config.toml
num_hidden_layers = 9
hidden_size = 320
n_experts = 32
experts_per_token = 2
d_expert = 272
d_shared_expert = 0
hidden_act = "cubed_relu"
moe_layers = [0, 1, 2, 3, 4, 5, 6, 7, 8]
router_score = "sigmoid"
normalize_top_k = true
routed_scale = 1.0
balance_loss = 0.000423
balance_bias = true
router_logit_norm = 1.0
init_std_router = 0.0375
lr_router = 0.000788
vocab_size = 16384
norm = "layernorm"
norm_eps = 1e-06
tie_word_embeddings = false
optimizer = "soap_variant"
learning_rate = 0.00556
beta1 = 0.95
beta2 = 0.95
batch_tokens = 131072
max_seq_len = 512
train_tokens = 642500000
max_steps = 4902
dataset = "wikipedia_en"
Below are experts of layer 6 (counted from 0) of a mixture-of-experts language model. Rows are named router (the router's row for the expert), up (a neuron's input weights, with its number), down (a neuron's output weights, with its number) and show model dimensions 240-319. Each number is 128 + 24 x the weight over its row's rms, rounded and kept within 0 to 255. Numbers have three digits each.
After each expert's rows: "comes after" lists some tokens at least twice as common just before its tokens as in all text; "comes before" lists some tokens at least twice as common just after its tokens as in all text. This comes from a sample of Wikipedia text that the model never trained on. Tokens count by the router's weight.

# expert 18
router:154156132124092118081145123140146142125130184095137111129116131123131157104117099114151145099126113143114131124115140143147150161131150093105129144132163120121124128126070118140175128153119128082149060144130146117142123162130147157121119166
up0:107106114091150163114146089121160089104089145117139139102152085125192142152095100149141142147136172123122146102135111120152130144141129109124171129148149133133122089127131136148132098135161101110131138157129132135127125119095124121148135118
down0:155139125155146130123163155148155168101128089103121103157141105134151139125094146158147087137117138150086167108112104138168133173123141166142122137141121139141140173112097134113153123154110159125189148110104140154159151114157113135148124159
up1:090096109145170134102157121129148109147112104083125115125142141090130074149164129093126100101198113103138134122188116101153142141110131080159116113135134109142134121131115123104121129118151141082143120124144157082104178134135173121098118142
down1:155148132099133120153134131135143084153092102125113120123165161105127099126128144120108136113123132119125150107118081154145097135148111132132137148110120105128149127108104120148167140122143114135158124101148102109114142129094124142093146170
up2:140135107164104127126157096151127155163090143149128142123116116171154130170112130108136128077138158118077142147160126165134123151150140112132103137149148136122150116135130092070140160139157114131129139148159131129134115155135153151123153114
down2:096109096141106134142142111082118110146133096150149160096124145110097083100092130106153129130081104131109134172116140094129112121145133133152137170128112129150118115155162107136102130108100087140115170151122129134113120106155142098137112154
up3:158156114141131108125115141133121110140145125121110129117118147132107130162106079134101105135139092130138087149129111137098135139103127107141154145163121122132106120154115131144146092130178093116161115160187089128137160112099174132123114161
down3:131160127115119123118134130171131130128094133131093115139086118106146138137103116131170129099135118114144164156113128109141187152128136129174122149114148126123119103144193140095105122142108133166144161143106123150130122110149103119121101105
up4:180129128138119084128160186102107105106100164116117114132138112115092132109120130114115150112147131138125164129082119158152124099106093113087141092100162128116109149174124139117088136114128094135147129151150126102119114131097155072151133155
down4:131122155135117088139172132151127152145136137144125142122100116152106146102123063146186140151083164133129188119124114150141133129119131145133139133118155112054104135118076142157156087090098162129125149105132147112120095110129122105134142093
up5:127153131096104126136165165147158171143103164118132123115132089151133112129165129096173133123122111088071145105109113119154183130148112095125140108155146129130095155106111163123113107128136104133141089142116117127079092118124140064161163163
down5:137153136108151150115180114121129136137150134148123128146142139134086132121116131128105102146110147122129130143113138103158116158114144127101142133134105121091119159128101122114118119130071127151164097107136129101147120107159170097107146134
up6:157122128114101143101105124137124161088100100110115129115116121138169124130115088091099106151113123102075164142153124141109111128120127103100149084156125186093088152140122104100143121140128118091122084166158137130146122143129117108120137129
down6:120108110099132160152137144102119105161131108136134110113111126113146150114132149085140124140111123105130143141125128086140084130116139126144087146143167093168097142153126165143107141139169175141142106143131116123139135133142151123118153132
up7:132122108135139122122147091100152110107133147148121123130158096135163131181122084097108123084122125132142150134111132089118130136131113102119123108165139169097099125178163136183137157095172136115115122131107136123112138116167141144123150155
down7:105084110112122132108140165095172115111115146144100109159105073170146161132114120117134109131159090089096170120121122115151108166141128106158169128108131135117115153104144123145086112109143104132074149089107149122131144138126080153135138138
up8:140148093094135081123137151148062114147131150134119144127117127097115084102103161086140126115137136144118145149125112130115148089140174107139140142126155138116094126126110080122105149158118161092118070136135158115091103092140167134119102118
down8:117164159062151073183094127164076123140155102153148141113105159157138155119096102126144113098122143145078149128139084099111073136101091128129144104131146110088136117116132163164160116124126120145124123143147139136110155142142146158150136199
up9:074135158145108100146148090132155096138087135146136087146093140119113124116118123172130117121119118100131123127159095079118102170146105116110118107126116175131134097120104135106087138177124128121110111095142120122122175147156120141146158162
down9:126114080094157082172148139092132129106140134201089125119110113139157142160147152143154141122113150134175098101162129102118139123172108123119100138124110163139102116131123131137108121147170104133155176128163129115105144143103102147110147112
up10:110159112119114101097136182114139117106130131120140127136120172136165153162109134094153148121111149165114120133178116158136121146145128086081152125103152127153174141111107120088155108137114161125167112133165096130127167119115152117144150113
down10:146136114145121122125140105169126105106085110094101122115127123138088088156122138103143163123109113093180082122152111123142150113142127149118134091100119123137137105106133123143160162111142172095152131136160108182170163134098106144122111126
up11:136141153178161077117126110128131121128102118163114150066116158110151129144095136118126168093146146170079155133105107190109100165107114125159124151112179065132138109154103126130124151143095197127113143157136141166103137142140133142124127148
down11:118178126164128151144136032125108146109139163117127119148166118073166126120130121151118211194125124115142114162142146097170117141141109114154137104108160133109105139096140095167161091127121108101132151088119128131158143140134139177130126142
comes after: ",", " in", "–", " (", "|", " United"
comes before: ",", " |", ".", ")", "–", "),"

# expert 19
router:188163100118135111121128121121110132151107150157171147140145093116141129145157126132149093137141126121096125182148145110152163080163141174089166127125123117121124157135147137131126117145132097146145077148153163146163120104132161126119075144
up0:156123087134099083123115084140102105144102104150091141092122144123158090090141129120101128156119125116102143118128142116125169100158100118137147102140125110099104110110132139149145108103152069136108124099147125117124115128141130126119097111
down0:124120084147139107120123147135167137131119151170098102161118111142118110101096152121134116120140103179104139156114199157139167120131105065123065127133129153135140135178122082151121091140111113132146132059141132146101146156110106109127085087
up1:105154090163175117145143153138114124136155118119133145121120162133136114124139127158150128193142127135091162128149114116157104090151164099121122175124110116166140113148174099163164157119151131096125125144120107133164111142132146077112104131
down1:126136082178137107149125101130114114136136151164118156109140124169102218096161129170138153118123159123114132092131119158105122132183154121105142136118089157139124093161101095103135125148152110167155079134146129115159115147138118081149139130
up2:133096096115150111084166164098167055118080185144125120134130127137158103117151124125138146140101131109108151170152151135172164149147146116109063103128042114130097156133118158154144096144122144109153111152116135109114137088177134137120125142
down2:102152158181135111155146160124099116126119127091117098131154164132167172167154140138101134164151118152152106120088117109121151102158136132114140160151141148150148142155121150135137166115124115120153061164174153118173096137066169094087098120
up3:116126105167133146101140112156154119102122166113083144145106139119140158113110104100099121112165150145114154091115103133112157135142167109123120174145098153145129089138131147106134106109066120121124149136130098108124158095094132135113155097
down3:082135126143161138113127130119112128077147134152099136163123129134086118150120128115133116113099121115099144142119097078143089126122128089154123155161131103158139154099126142147103134074079133127137181194105114088095126153115130113139136093
up4:161135110142160141141159126129094098127124142131162126112124121154153111199123121119119150127108164118107138087145166094124146140148111107118121139104123173131117143106184144147126155120166170130156108122091144164142119121126145174144120094
down4:134128126130131132161153171145121147151140127103159113126132101156132167137157096112133096131154087146141145117130133133165122124149121151147097124122136163106110175141159158134135137109131096085130149115133113135095111113155095141097069110
up5:105128160176134176163174113183146159123144107141142128091107134133168151134101148204165103124123111121148181132121112096127133100135121134135085138131111121142100135142126151142098095146121173095091139110153151065120154132135129153147120139
down5:114093120134171147112115089109153109150142154078115121121157112156115113136133097117178104105099138132131154172079107148155123140137134154139146102134151147118104131093163134160157120138129136103112154142090136117159129153114105116148141115
up6:112153153144145080148107136145112118130119132122116141119157108122101154086119082138147130130096127143098081136124095116139136151138093083151176151112077130099125145089138088184154089111094132142129133171124164136158145116140169105142117130
down6:130128131105095115163114104184104116159165117127136152127125136129097111146099137148155150123099145125143150123151129137119095141140130133139137184070140130113119134154142119161092119135172138118106107165163114128122162096095126151128155117
up7:109128121136140114156120126120154098120106145128103112120141115111141087144120138076150152087094123143099122121150114141110150126108135126089136094126136090123134124155184133143127117153113137144118152121161160160116137125122138129140123111
down7:110123171129113136124163139144144136133118139106174143135126161140202094127157142154166103130103097117136156080126118132133150082118114107143103111122098173141072114086173152149104089122165113103128158117116117151165124118084128137126111123
up8:122137140111123112132144136113142108084136154103117127104159117116168119092103079141138125143067148121159129182145144087164136102105117113146092135155126140133125161109149132143132147132113126119137155178138150119138101152152132135116116165
down8:152116126172162090109115128105125168090135161149130129131086146119135125130111121102108132109124143104129119105128193147128126156104102076140145126082140111118150134133148140141118161089128110104156141143129157111101054145185109131066117124
up9:126109135102155111116111131086126147109113158139143156112122105110126162119145115161137111170136158081100139124164097114133162137116144140137146092117099159148121129130131131128089165074107105148133162096111158137117106130134114114179083109
down9:125123146147133116178107125126137120116152139118106096093145134148109114177140139126127103078143132097129169153124148143105141075116110124112109089156144132124142137190164090157116072091132116122158173181141119103114128051090159146096144142
up10:139124128160128154127135116140097145152142098099137154105116119097199127133140099127083163146099108128147152103125130106136141138133120151127128116096126167105150166167159123100129139085119152121124120186146116139117136127126095180122118134
down10:120116116134128110094121152128143097133102123150125127153120087127142145154105120114166127152148134106140108132144107107120143111159140171156137148158112105142115130151102089147111083171132112112162092144149098145113115133119162143076097160
up11:164143088100111143124081107081072136145116120119118141138134129123130119164153120149115129127127157123128157144108107112150120154138145123119130112115096095117119115079177149170150110115191102096181142102162155129082094108144108138125118120
down11:123103105123115165118136099160163152137133180099103123108125132132107117141135189123115124087106132090174133134091124119139119177111114103134125163125117152081147133129155140124123107135137121090101139108091127147130112130104142101137108138
comes after: "\n", "==", "===", " ==", " ===", " Best"
comes before: "==", "\n", "|", "===", "The", "In"

# expert 4
router:178131094144109123160152126108105109096116155130131147172123106125149142165104099112135110126123102127106164106120122121089100151147162134135122138066124144140132121087074142094145112140160131132103144142102153141118111149154138145176129139
up0:135109143137112139138119127124073152108095150101086131103130144139114100136086180129165158120109123133132129165116108095117134133163141097138087147144123121095167097122125090107128111104139082126116121136158155124069120148117169143177118136
down0:139103123126119099106117101127153116135143098174134122077175149173113107100155117143078153129108131131114182126104161130119099120116105139172114103152070094143135093116067117138153125116122140135151150119136124116075123158145140087119141118
up1:148154117111142118125149136106181065079096125142107126134116107165182105133128112105165150109121097120124153174141139120109103123115137174142168097167109133159114119151122104170143091150126118120177132115139107157100127107149171111068117144
down1:103121140131142164157113141108140134150143141129115176126073115110095161115137133152125111133105146118142108107137128154094098125153127113125089082143110161175122100122084149153112142133135153125102162127142078124147133170145138164124145133
up2:114120100106122133141134130145128146111183112173136147168144094150160145151146120080134138140118148131108128128116128159137115171092088096106146099107136135151157127121036123126182132110146148102135142186133150121103098101115157141142145110
down2:164149158147158072135117168154110058151108122124149110153127147115161136108121138101171116139155145118128152161161135140112132147114131127108106135127153132129112145115153141128128124185113103092131135131156100114107077103094163149132138158
up3:077138120118136078124169105127118112098193185175093156139182140115156123163138177094125125131129134117137155128116115120153092101146095076136165070132159104157109158126152085139088123129143136115129119138143149125104104148167108151144119114
down3:130130126200158159111122134129120142144128135116159129134140142187141160140103103097174134107170087125107149141118127127093132148083156150154150091142142120110113135115139112129127139105145184134120110135115137107161084125061170154126122087
up4:149141081130129142144106155139111133134124059095111169147145166121162145112161149158145143131116087124127125129147126149147155159111077141125112095106150123152119129125130107105124124098181191112115138164078147076087131126131110143152122130
down4:137106131101100168096143138106132107125153131139092140128173142115098137131136147129159107142137150107172137153112127122143108124153129117154167147145128122138104120141168143133131117113134110175121108115127106123166128155116170093159145162
up5:116120129147134117135167152099125114124065100163165163135154116131179101131116080165139145127107134165160137114157120122176092136116128163136179101130119118128090106134117150155142126150151166105136119138122108129105182170155135122125125107
down5:154155156147111121123145112156140115119101112139145155110129146134077176130111144153087138112100117118116111136084112144127137100098143131119116151116121136109152143117089167119102139116110127120079148096119137128125133100148113144124142146
up6:145164121122156155111179145123115135147111145170116100157118101134142180121196131136128144137160112145104094070162174133141132162092118122135125094154182148114098146108130143102084126079138120084140116137146146107127100166130152155149195174
down6:100147128117109168145111140142147144097175155119122090098110147183130109115152111138129167137104149144145124097168145127085170128151156112142133144163104146118056110130088127098131147189132104122142156118129141110152163128150155129120153137
up7:115149110142131064102133164064143107157129172111180149152130133064099120128123140125108139146125122129102152075159122081160137121137154093133115116091167117152130112094133111130144083142159140114108150113097130136146078157143177145165152151
down7:113121109128101111132116144135130168140115132084114118204113117113122129122104163163120116086124189168144158102137162095159124133135142130052119100116126123182151122134126175089121136166118109183125124125150146118169139086144134160118122143
up8:137137131104114145112136150105190182125112146131116117173133085099126131110140093097074124141138111161117106092147103118154132147105089085184133137127103126151153153136145151114127148127169115149099155126126113126084062113162142094134096126
down8:131146150112145092122117135132145108138085135131084140112128102094148149186142088119136155088138136147176133123154139147123124135135119100103127143116136116131109123129136138100122087136109071134145119146140116147104101134137180155118141129
up9:146108100107120130132142146111137116101116140161165182114107121165142108112109126146141119146127138153142119127120115122139108174145127104146129132070114175146112163140077132080102100105153160168110137107123127145120103103144157134146091150
down9:133097115131120110162133159080135117114136144089128119115133109129129139116126106101125181130166143118101124151131146146134120138152087146099103124163158090140102117145152098113113167125143125091139105124128126115134114162151129128135134137
up10:167122099144119146128138142115163087107103118097122104137089131129217116180103091117127095118156137151117133179163127137105143124127164126110115126136140119123138115105083101115104100114146134140095108157100131099094119131132144119172141156
down10:106142146088150165111175099132072102112132097111135082107172118120132129109101133162135121146103146125106095165141106139140115102090090071113141163127092104165132147115047134107188149107122144122159143137105152097142156161153138114143143107
up11:170097087127154056134108125103159146108095122140158160098129130140167112102126133131145131108098134144154155134146100129093136172135098131186121105148126151134137143109102113128080146145168137107117093148146124090124166121121131075145164142
down11:075138135151130129112129155130089088160137137109139105118137133143164136135127123120076128118121103126132126079089132135098090142116126056117072150122159107146141174107168112183102149099118192136091082108164163128130139146113145167115072117
comes after: " |", " (", "|", ";", "_", "_{"
comes before: " |", ")", ".", "}", ";", "_"

# expert 13
router:137106142143193099150151152117118126144136157182176110113158161153100117125123128102118119120141179080126146141116117119072149128135158124100151115129151122154156104178103129148158136154111159111105061126102157125150176131120154132117085115
up0:114140128147180136120107124096111112100139126178124128145096134119134111116145133102138139095136148098111122100106108115091083185093112133154094130136103111199112138151163112121063128118120168053123127126139172077151166114137178141149136120
down0:118157130090099089146091135105134123094121150138111114116105147150087111180160133103140147104137155114111100155065095138112143121114069151146128105113110118081152116158098122135151138147115095090132128093106112128132130116146116120151153155
up1:089137137144166172114152164138159104135137121123091117120135079145168093110118155175147067133109159134081116158098131121107115093095094164094071093121136147159123101120109157118122152149104158061123126154115127092118100117147148098118152109
down1:112124087187144143128100140122130147158142150146110160138189115143166143119153084097163154125116152124104095117157144115112138172088086127148127125169109113136159115169136096129100137159100130098147167143094132090092125115131072122143133075
up2:106108122133107130138087131146088112131115093136154114155138149159103094117122084132133136134079088085159067112100138160132185181160118097122189141132154105130117138149111118140118096111140166124129110102106136165112082119135121103136175117
down2:123112138137098157140155109180111120125123103091143101175127171130108115117117113110163112149178117184127110107130179148129142133102152102134096096104152121123103092103124138151161152175158114124137164126114139096091115148112111147098151113
up3:114117129131153131171146187139140121148154114143159139133149156117127113124097133115141098148127119125107131185149146141100150156125130078091149124095124127179087121130118118173148134163085142086124136122134154135157133159164116120120129117
down3:156125099206181142127150141118099167127108133104147137109118091114131153132113142128128140062147146126141189133149138121135139108131151152171122137133108158105159101088141113092171098135163111137133137143143094126093106149098131113125101129
up4:163116117153150120135115124181095126085155106113157110127135164101129100112143090126155129124077119092104123113125130078134173104139108078154131113131132099136139120135109141124139146114105141122144150109122148091154150126118113125140115132
down4:146135118122201160164135132149169145144158155124103085135154156062118158162120136128074112130105112108143132101117117137115101134140148138133145152094126133107166130122107128132105091119103134191115099149100110130147108143144103125153143150
up5:122123116156151133152114133116137124149126087116103134152088149157169120138153083136103152100111154085119140191090074121104176102091133140134125153138117160079147158153121150110126113150110192083142123129100177102092102121147141106123076141
down5:152156175128115157138110096085106132123108074113125096140121146117151131123179112148139141159120125088167167115124096133138142084134113170146120139143143087141142149098134132110112148135087153171171169161102114161157173131095165094122089080
up6:093133115158100130154140141122114110109112133184100112116166133114149109123135138122144141094127186115130095118140117163096106114174118132118078100150088158121105160156113106129128154155139164076138123128108110080128116077136073121106110075
down6:137112104153113161125125105131129107129115120106124105108130115134124165166115178127164098104161153131163045134155165098112089110157155122115161126126109133135111113117124115184147156117122140122148162153123140150104166122123126151142116122
up7:148117128129147122130136109139130172114151118100113113121092158122155137126123104080140165149116079089139139135153126139156150122126153160135122153162134167121167125147134143140111141136089174120122115139154152142161143103067147096153090127
down7:090128095148088106153145100126125140135143112072152185124112100111099099099129105115133133144112116102122099100130099147138110100132131145110139114090141162174125115104172120125177113105095149136137135089115142108095113154145156101157121129
up8:116120125099108168147127151121098114136094099171142131091091131136098100113135117147132175121098084107167128188137111112132150114120135102137123129143108097148151124113126095122134174101137190143107087115173115091168154141107082100138144133
down8:138162132155121149124098088136132115158138143150129116130121141140122127123161149135169150162114140093129162156141153127114128071116120106149133128134114123147136150145086143154122104136101160170125127146117132118119118109127131133120120161
up9:121143096107147111148152121131108130120154087112102072114160147137112122120176112110120146116126160159153142124133125138140138111096078117144133089127110140120091109190089106125104114117126141118177109114114190110125115157132105107103129108
down9:110108124109102136132187136103146106111091125145096145156115109146134122175125157162088130136150149088107090133153159114087123093167133133133118117119146088130133096139163115121113145087174144105118155139144131097111123096127202151129145096
up10:100072148117182134107132125144074116126113085154147142118163143160112119119140126076159138125105156107145148142133140107109156098136153136093113135112135105181124145146179139086136127161105123122127130132110161141165131183132113106116129152
down10:105104100138163117109166168096126095153139167135131133114157162093150113090108134141118185117159161161127168151110130127131125103154169120101136165165098122118098130129130131121127175130130127141135143120122080127117127101112139084099114150
up11:146102134145145115103123103138154092103147091117150096142128115091118184100109088101095118125087099096145114168102117120102105113157117119144163121118127139140110146129129133162126135146089137117125141075136110127126093113094094120108118117
down11:107146174136138096052113098093145134132104099110131082147129125094165120111151129108101111093171148130138172109184090109122128134090103144162108059151133117152114110083120132088139148115131140115150137113140165124112142145133132150106141138
comes after: " was", " to", " he", " were", " is", " and"
comes before: " to", " in", " by", " the", " a", " on"

# expert 12
router:094111160116109122104140119128123095130137078175135150116109089134123137160092115112122122101140165164120154139134106103192159118076100119135121114163110153113132120137148126134120133121144116099123140094134099147132181113126133139154132110
up0:116112133100135092110162131149142117145114134129135119142184128141107137147119088139071122147130124156122102170131092111152155151150133063127137122154128089106118144116124189134116106119148123127080100150101126110134130152125106130164118079
down0:163143154172087114158100124124164096104074096104143141094093157146094109124093112132155147096136133123085159102162169104148150085082100129102102141133127122135147105138102099082150150130163122138112155121155153128123149135111152136139081179
up1:116132135076165128128135088135142163135111121134147154128150143174157126132150114101168193129133103137138159162150131094125095135128122105143121135101127135160084108115127159134121152122171158156098142154161106122128140131107157129101123098
down1:084126142140147102129108142120138130149151181136117134133118108106136134070120121141113131135145124151104179150095113117141106079174122125135144142104126119132125123163139100149167137130135163117110114176096119119122144148123072140116102130
up2:108101134097110134138136141122143149145119069123147178154115138104130124127132110145136119117142141119130094138109112151174135085117093138120125099126148147133093195130115111093143108153173137132145108124134107140119168152120096143156123121
down2:134134132128085109160124136159134108103146087079115147136137142166121142129117148142109089147161106124118106131132138132121133212133157148133141154136144132105118131131107139112129134161124110137101107157111126102145161124128109104169096167
up3:096128157110083138179134127133156101150108100143128129122134127147185140145088123140156100119095155129126190173172091108152135108159100131080096112137171109137106153159078146079127108139131123120105129137118130159151154093095138120146113089
down3:129107113084135107151122147131115114089146163152126110139152135144125127081120120140119118117137120146121101112090120143096101102120148181108127144107149171157109166149128130122117125142100109071151118130128098101141157138145153155078147123
up4:142139131085120117184147100170158145127123144162176150172123077142125143177127093165125167109135113098103104079148151142130135119151068135115106098107171130187129142114110091079094098120150122124138089118137083143158106137160110137145118154
down4:139131111133084164143117116120133141104132114133124134169163108140122107115117102121125135127098135129127088099103132125104176085134112134129111161091110138123129094119139093146124156102153144160103152089162140090120093123141112181145154155
up5:130126153171091166172109129138121154126139141153129135123146074135163156094143165180115105102153122151116135157115128089152127111091106145099130134081121128121132108138148153129116122123156129099151116122108100113134128118103127143132153123
down5:121126134149114146134129182118154120111146126079123137144086143072135130077110116103157077116126160121152127126169113098145149136134112123142157164162109118135137137130168118093193103154133063161125159167117125100150115142135120130108090123
up6:094131107133143107152132136131148087132143124150085115122158103130148102166102108139154151157179121148127088072144161105166129169098091124155126130123146132114118120094116131098117102148101150126110173137111105111151127159132114137177150145
down6:130124082134126134144128141107105099136133140087132135117160115162140139175087165079136121121119113193097142085096126128094133167092121158142135139141135135131139128076118110128126107112142093147149158128130127137128150101139165112135141148
up7:155097153087111097097130118086149124136154122178148104145071096144140099189126164147135133157110120106123135149205116106144167104135110105137112127112147153138157128128134123151107099118210113126155132180165130100114133113142113127087131136
down7:140111149107094144109171143144141152086111096150124107172105174116102128133147118143153087108101174141130152101122128137119145128132096100142136145164151144141136141143172156120139099123151127106138060166093139143142126143123113151144141128
up8:133130110142156144092090158105133117129104113114106157144122137135101121103107130138085139128156153127105159160076125108130133146135142079147142112111104205130133147135153157133117151110129154163107118097176116138129145116146143111143086095
down8:145131148119140134137132161137114111131128157092164106128159117092125120152124142112115148090151105124105120143138161152088154162134087165093138082088106122139126143128122145132100082140120137123131146145087120189134077092101106186121119180
up9:112114160167142163158140054109099133112151162157158132097150133144155125163101122120170128079119128147145150152135136104149126083116113092122117140128129126135149121108152138108135101134115122125166160138142112100110129134146121112177117115
down9:152124161145110086141121116104098108134121136133122150152109164142143142112184066151191090183125171122131129116092107131161163127161134146104110133095111127146157110089112134098121132113172141110107103114124134142166138069126132100118147138
up10:110121107141157167194111108147140093139140146134124081095114109143165125150092129144145165112127104132140136157093117120112151103134082103106102125125079130105165125138124130129104106101135108128128154143082104152131126115136107106123149131
down10:166134111145144126113114156128177130151103137129120155134138103146155112092113143117146106127130113153148158149130093104148077119153073116136137137113153121112130064134091150154114129157121109178140153127102141093141109139108103099163126128
up11:131179144153159112121132120100109156146108126141128125155150119124163095164170133084133169140163132113144114146126125130123121093145137120131126162107118176129143160124137123124085144147130117153137123160133073149100145098153123115166124125
down11:149090104094108207124098118116107121148156114117118134142112110118133134111117138103089113140142127133110150158148141150126101117178143100080130140118107136122140156145093146171141135122093125099098146139126117118151103156126173105146138129
comes after: " |", ".", ":", "–", " (", "′"
comes before: " |", ".", "%", "°", ")", " km"

# expert 29
router:153126145119187134084124090158145131142128145120148155169133128152046173120112126120114131135099101123140124084096121132082084144135178149114168101121146143119180145124115146111165151151135082162144127109108124132169127113112118141140140159
up0:113114128146111135110162165157148145139127166140099174128115108124149105125087167131154110150125185081123160147121149129128102128134123147121110141115165102121094158102147082142139114132160138105150133106109103084086082120173091120116154139
down0:092140171172147136137122135119108090092183131122134135131122093088129147160125130114132113149115149126117144132105119107137095142127081144107138160107147106082135184159123096158111127110102147132096114130114168157151111169109132115137167086
up1:104098133103140130123122154115122140116114146133099108075087155131153134123123122119096130142107086092160094108064104095143164158097075133124130142156154116112118133128108152113133104135146130141138117157121146127097126140120161108168129164
down1:132161155166176141130162105120138170152142124139105095152115149128104163126081132134113111141141132135129140118162132149134075125129093121123148093139110125109163124124115151133094127096158110175121145085127140143131096128159104127121116148
up2:136132167127144104140080123077131096126076134116094137168087057108148122125107137138153114141155156085107137175121149157093119109111120123118115118094118136116137111177145135084131131177169116108137131118121161153141153142129088118145110139
down2:156105129099100157129110151103064124135116102118098137136086143101123104135142145152109119144110131125105119133127170149169127149123150165077126111114146110109109138083155112139154139135108086093068134128147100087095132079162146134152122153
up3:148103117136116099119087079151089151083114130129172084149168108165091133148118123148149140139122106112109163110124170106161126160136127115124104140127076116162116180119110117102143145140125100128173151136148134115114109137081130168136129140
down3:122138151111153152132119162162118139161132123148124135139115131151140128134138134089121160122110150129122128165141137118203152148164093147155139162106115165149137122166116145197120181120094109156112144086154124088101103107101120103145122085
up4:154147137104134126121093130106117096150145125129085165129120133069114124132137161118150135154133144112096110173138161152140129113109116126103145163108102125184144150131154109112120149156146167149116112150139095143122102102133141129140141106
down4:178101109113139115187148096112134166094101099114109137123104135080119145162105125121085077107163136121166077163110158110124117160102158085133161102133100124149152135108147128104143121093131099144150153143135100145137130113154119139138130105
up5:140131101108152137111114125152136081060109136147123111107093139137132128132147149173139163134126115115129144095087141126102110099150117119158155177168098138151126115119105144140119146112150114104125145140119099089161121145136149131106150139
down5:122169112142136143122157120110150117108116166152122124159160105112113115152144139150088190136125088119132119116142136138124122136106141138146181159154102107090124097094137072204100078159131156122105127153147160143096145135128139166174131116
up6:157078146155127099135101132120093085118156128156105095078122100115108182162172113083131115163123136111090113183128116115126129172157104167097082151131094127110137084091086142152102098110181133150126125155143093137101115158133139119123103154
down6:129135113161157138102076082104111136104135087159161050117114135086132102121114093141146136113131144148128126157135127107163161128140131113084117114100148150125152162152142104111157107133085133138103169126138162170154143108120142086086100133
up7:126121137116106129115090125121140127131148158138089194110141108100087112107120118103137133142133131134180110129113098143153143181161117106132107119085132141129138117137163110133108124144136164138109101136101068116125090134117122104125119153
down7:115117129152099115153114138118159159111117129121145176134120119119172148175123128095093140135094131110121121126126120103104094151188128156070131126133114108127098141150139128153151147128137155111119104132161090145135179123148158126125132124
up8:126157139101110157146097172110130144118110134135110148159089091124131129163129104094143164103147121131099132109098142161096087113136066152086121119082170128134137153096123144127126094162160075115148148086144112154133101092135142092114085127
down8:146175139134148118114088149199122103155141114125123139116125124108058160080125084111164113171127122173133123129126163130137123089132114119131139134108103094152141149140150127131175097141118115144114123118139144109143110077094116168171147124
up9:145113126117168099116150089087169133156139132145093141159194109108121139124123136170113085108157109122093140141157096131079152111122118108124066142112169115125124146120119140136181145160168102166124147130135111139100113099139139123117176130
down9:154134142098122110107155158086152114126090144110096150143151136180134145120128123164166124115105119103148152156184154136126093112104114128108084160178108125069108137125150118122184120130123131152137113163101108147181133137146146123113117146
up10:157125104145165122144127103113130145102104146140120126128102123161141167168131128116139166120132159065156105143136123134139125133167090115117145106215106114112123132104158109139155137131141148145102063160125098104084129103137098182139139163
down10:115130101116136198128125116078126147141125101140140138063105127122149115099142155107144105169095111130128120125111124174133120110146131125152138113192129108144108077110106165141101150075129128121117161116094124161128081128131131135091135132
up11:130081133114129196112134146146143131139133111154135137141155160125142139073105101160141143154109126118088108106152116105143094099157115138123163063141121090126135119146114118127126124139165120134176132166166157095141118160066078095179160053
down11:163112071159126102128145115108122124099097084124158141165114132100158176155144142196113124205114135100141099168180112094103157110121154149141117143102126123121169141128124121183105124101106118137110110142146139163111154100129098142132117104
comes after: " |", ".", ")", " ", " JPL", ")."
comes before: "-", "\n", "|", " -", "|---|---|---|---|---|---|", "N"